Below are experts of layer 2 (counted from 0) of a mixture-of-experts language model. Rows are named router (the router's row for the expert), gate (a neuron's input weights, with its number), up (a neuron's input weights, with its number), down (a neuron's output weights, with its number) and show model dimensions 128-191. Each number is 50 + 12 x the weight over its row's rms, rounded and kept within 0 to 99.
Before each expert's rows: "mostly gets" lists some tokens that are sent to it at least half of the time; "comes before" lists some tokens at least twice as common just after its tokens as in all text. This comes from a sample of Wikipedia text that the model never trained on. Tokens count by the router's weight.

# expert 7
mostly gets: ",", " and", "),", " while", "born", " but"
comes before: " and", " the", " he", " but", " which", " a"
router:49 23 66 42 53 46 24 45 40 27 74 24 42 41 36 50 47 50 58 55 72 34 46 65 64 52 51 29 53 56 56 54 63 55 27 56 43 42 49 52 29 73 52 52 47 49 44 55 36 60 37 42 56 19 62 44 60 48 54 49 53 55 49 54
gate0:48 45 56 44 23 56 57 51 60 62 51 65 37 47 41 70 48 49 39 54 81 57 39 23 48 50 62 49 46 61 45 54 66 06 53 63 47 63 40 40 61 66 46 49 43 45 40 44 64 50 59 63 60 36 28 33 13 52 50 43 53 72 50 43
up0:60 44 58 56 40 57 45 45 63 31 58 40 51 35 64 50 63 61 64 42 62 39 40 54 53 39 52 43 60 47 56 49 53 42 54 42 53 50 74 40 61 68 46 42 33 36 08 50 67 75 72 54 65 62 48 29 62 33 37 46 44 51 58 57
down0:60 54 37 50 67 53 48 47 52 74 47 52 43 47 57 78 54 30 32 49 43 59 54 27 69 40 63 47 40 51 53 34 57 60 51 71 69 70 55 65 48 47 50 51 20 36 59 53 47 59 61 38 61 42 46 42 48 66 44 37 38 43 54 69
gate1:53 48 47 55 45 52 43 62 26 49 47 47 54 58 62 47 54 51 56 46 67 16 51 40 40 46 23 49 46 42 28 43 47 53 36 45 40 54 58 56 39 45 50 49 67 45 59 45 40 56 47 66 44 42 61 65 56 60 71 48 58 51 45 64
up1:47 56 49 41 53 47 58 37 70 50 54 44 57 44 49 65 44 46 54 46 31 67 46 63 58 48 48 48 62 72 58 39 46 45 60 65 69 33 42 45 60 44 40 58 50 49 66 48 52 46 51 53 61 70 46 53 53 47 63 36 50 51 52 36
down1:64 39 49 45 44 24 53 53 28 36 63 32 67 43 66 58 45 61 51 67 68 38 62 48 64 41 55 40 39 48 58 32 61 50 56 61 64 47 65 32 51 54 53 62 36 38 60 40 33 45 38 52 71 49 61 50 45 54 37 58 51 64 50 45

# expert 4
mostly gets: "\n", " |\n", " \"", ")\n", ".\n", "==="
comes before: "-", "|", "The", "==", "===", "In"
router:59 45 59 66 49 36 52 49 42 59 64 46 31 66 54 29 47 22 54 58 59 47 74 48 64 75 58 37 66 64 53 35 53 40 42 57 59 31 57 62 49 77 74 40 55 70 55 48 29 44 32 92 56 56 37 59 60 38 51 68 65 38 49 40
gate0:43 57 53 29 26 45 35 50 59 48 62 53 46 44 62 73 70 52 49 54 61 49 56 48 46 68 49 68 70 53 45 57 47 45 56 66 62 54 58 56 56 36 44 67 70 56 55 42 52 47 23 41 42 53 53 65 41 45 48 61 33 39 54 30
up0:34 66 71 47 59 47 75 55 54 44 47 45 70 54 44 28 40 57 58 50 33 45 55 45 48 44 43 52 53 46 32 44 43 61 52 44 58 59 43 48 60 46 55 64 75 56 29 51 45 60 61 50 50 71 41 29 66 51 51 46 31 49 52 59
down0:64 51 71 47 52 51 48 57 46 63 37 51 51 62 41 64 60 59 82 60 45 49 30 57 38 45 47 53 54 34 71 56 65 53 19 39 67 59 49 52 46 54 51 53 37 58 47 31 67 56 36 44 47 42 47 59 53 77 44 61 44 44 56 33
gate1:57 38 65 34 28 57 60 64 58 27 66 52 53 64 47 53 53 25 55 43 38 36 53 59 45 28 40 58 70 54 59 80 59 34 48 40 45 46 12 53 54 39 42 58 51 48 54 41 29 60 63 42 40 43 57 29 50 29 74 58 24 47 46 68
up1:44 38 70 26 46 47 60 51 70 36 65 52 45 66 46 66 57 19 48 48 54 49 29 34 51 43 62 44 47 59 52 68 54 45 59 41 39 52 24 57 50 56 28 47 36 58 47 57 41 68 58 46 41 45 51 29 46 47 49 53 25 26 34 58
down1:52 66 53 46 59 52 74 47 53 35 57 67 43 47 47 71 70 44 50 51 28 44 63 55 61 54 46 58 37 59 52 44 44 49 53 38 57 58 45 40 35 63 37 55 76 61 60 58 56 47 36 60 48 59 38 57 53 40 48 64 42 85 56 29

# expert 15
mostly gets: " of", " for", " from", " with", " during", " into"
comes before: " the", " a", " his", " her", " their", " this"
router:43 44 53 53 42 41 38 34 40 34 40 51 42 52 48 39 25 53 31 64 59 52 57 59 53 72 58 45 48 62 51 53 62 59 35 41 36 52 76 35 49 52 63 72 53 40 40 34 37 38 52 47 39 39 43 70 57 58 53 39 73 58 35 63
gate0:56 49 47 46 48 59 42 52 43 39 60 65 47 48 46 29 40 49 45 39 65 48 51 34 59 40 22 30 55 39 42 54 34 55 37 42 28 30 45 63 53 45 34 40 74 36 71 48 42 58 55 60 88 42 65 68 37 40 40 68 71 44 37 39
up0:52 69 62 54 61 47 39 75 59 53 52 63 61 51 53 31 41 47 46 51 75 54 44 56 48 55 31 41 37 32 56 64 41 70 47 50 25 32 49 37 66 56 48 42 48 37 60 56 48 63 41 60 73 35 81 61 56 48 40 72 66 59 53 53
down0:38 46 52 70 56 72 45 58 61 45 53 46 51 46 46 52 47 64 37 64 52 72 48 36 40 68 53 45 52 27 47 54 56 43 44 58 45 50 63 51 50 52 51 35 56 38 52 72 37 35 49 51 48 57 55 55 63 52 68 64 66 53 46 44
gate1:56 45 47 44 40 43 40 55 29 31 38 33 68 64 37 66 49 43 66 53 63 18 48 31 43 45 38 36 60 43 34 44 50 45 40 64 54 34 54 33 40 55 42 49 65 34 47 41 59 61 30 81 56 55 51 73 45 53 39 31 54 47 57 46
up1:41 53 48 32 57 49 35 76 42 53 27 27 66 30 56 64 63 47 57 38 49 38 54 26 65 51 22 28 46 41 54 66 52 47 39 62 73 56 61 56 52 40 47 24 54 12 67 13 58 57 76 56 46 50 38 76 53 63 49 45 46 58 46 44
down1:53 44 48 68 34 66 45 60 56 31 28 47 39 30 57 43 54 48 55 60 37 70 56 59 57 57 65 49 59 25 38 46 51 47 59 35 61 70 43 67 45 34 43 46 47 51 66 61 36 24 51 41 34 59 48 57 55 53 22 71 59 49 58 77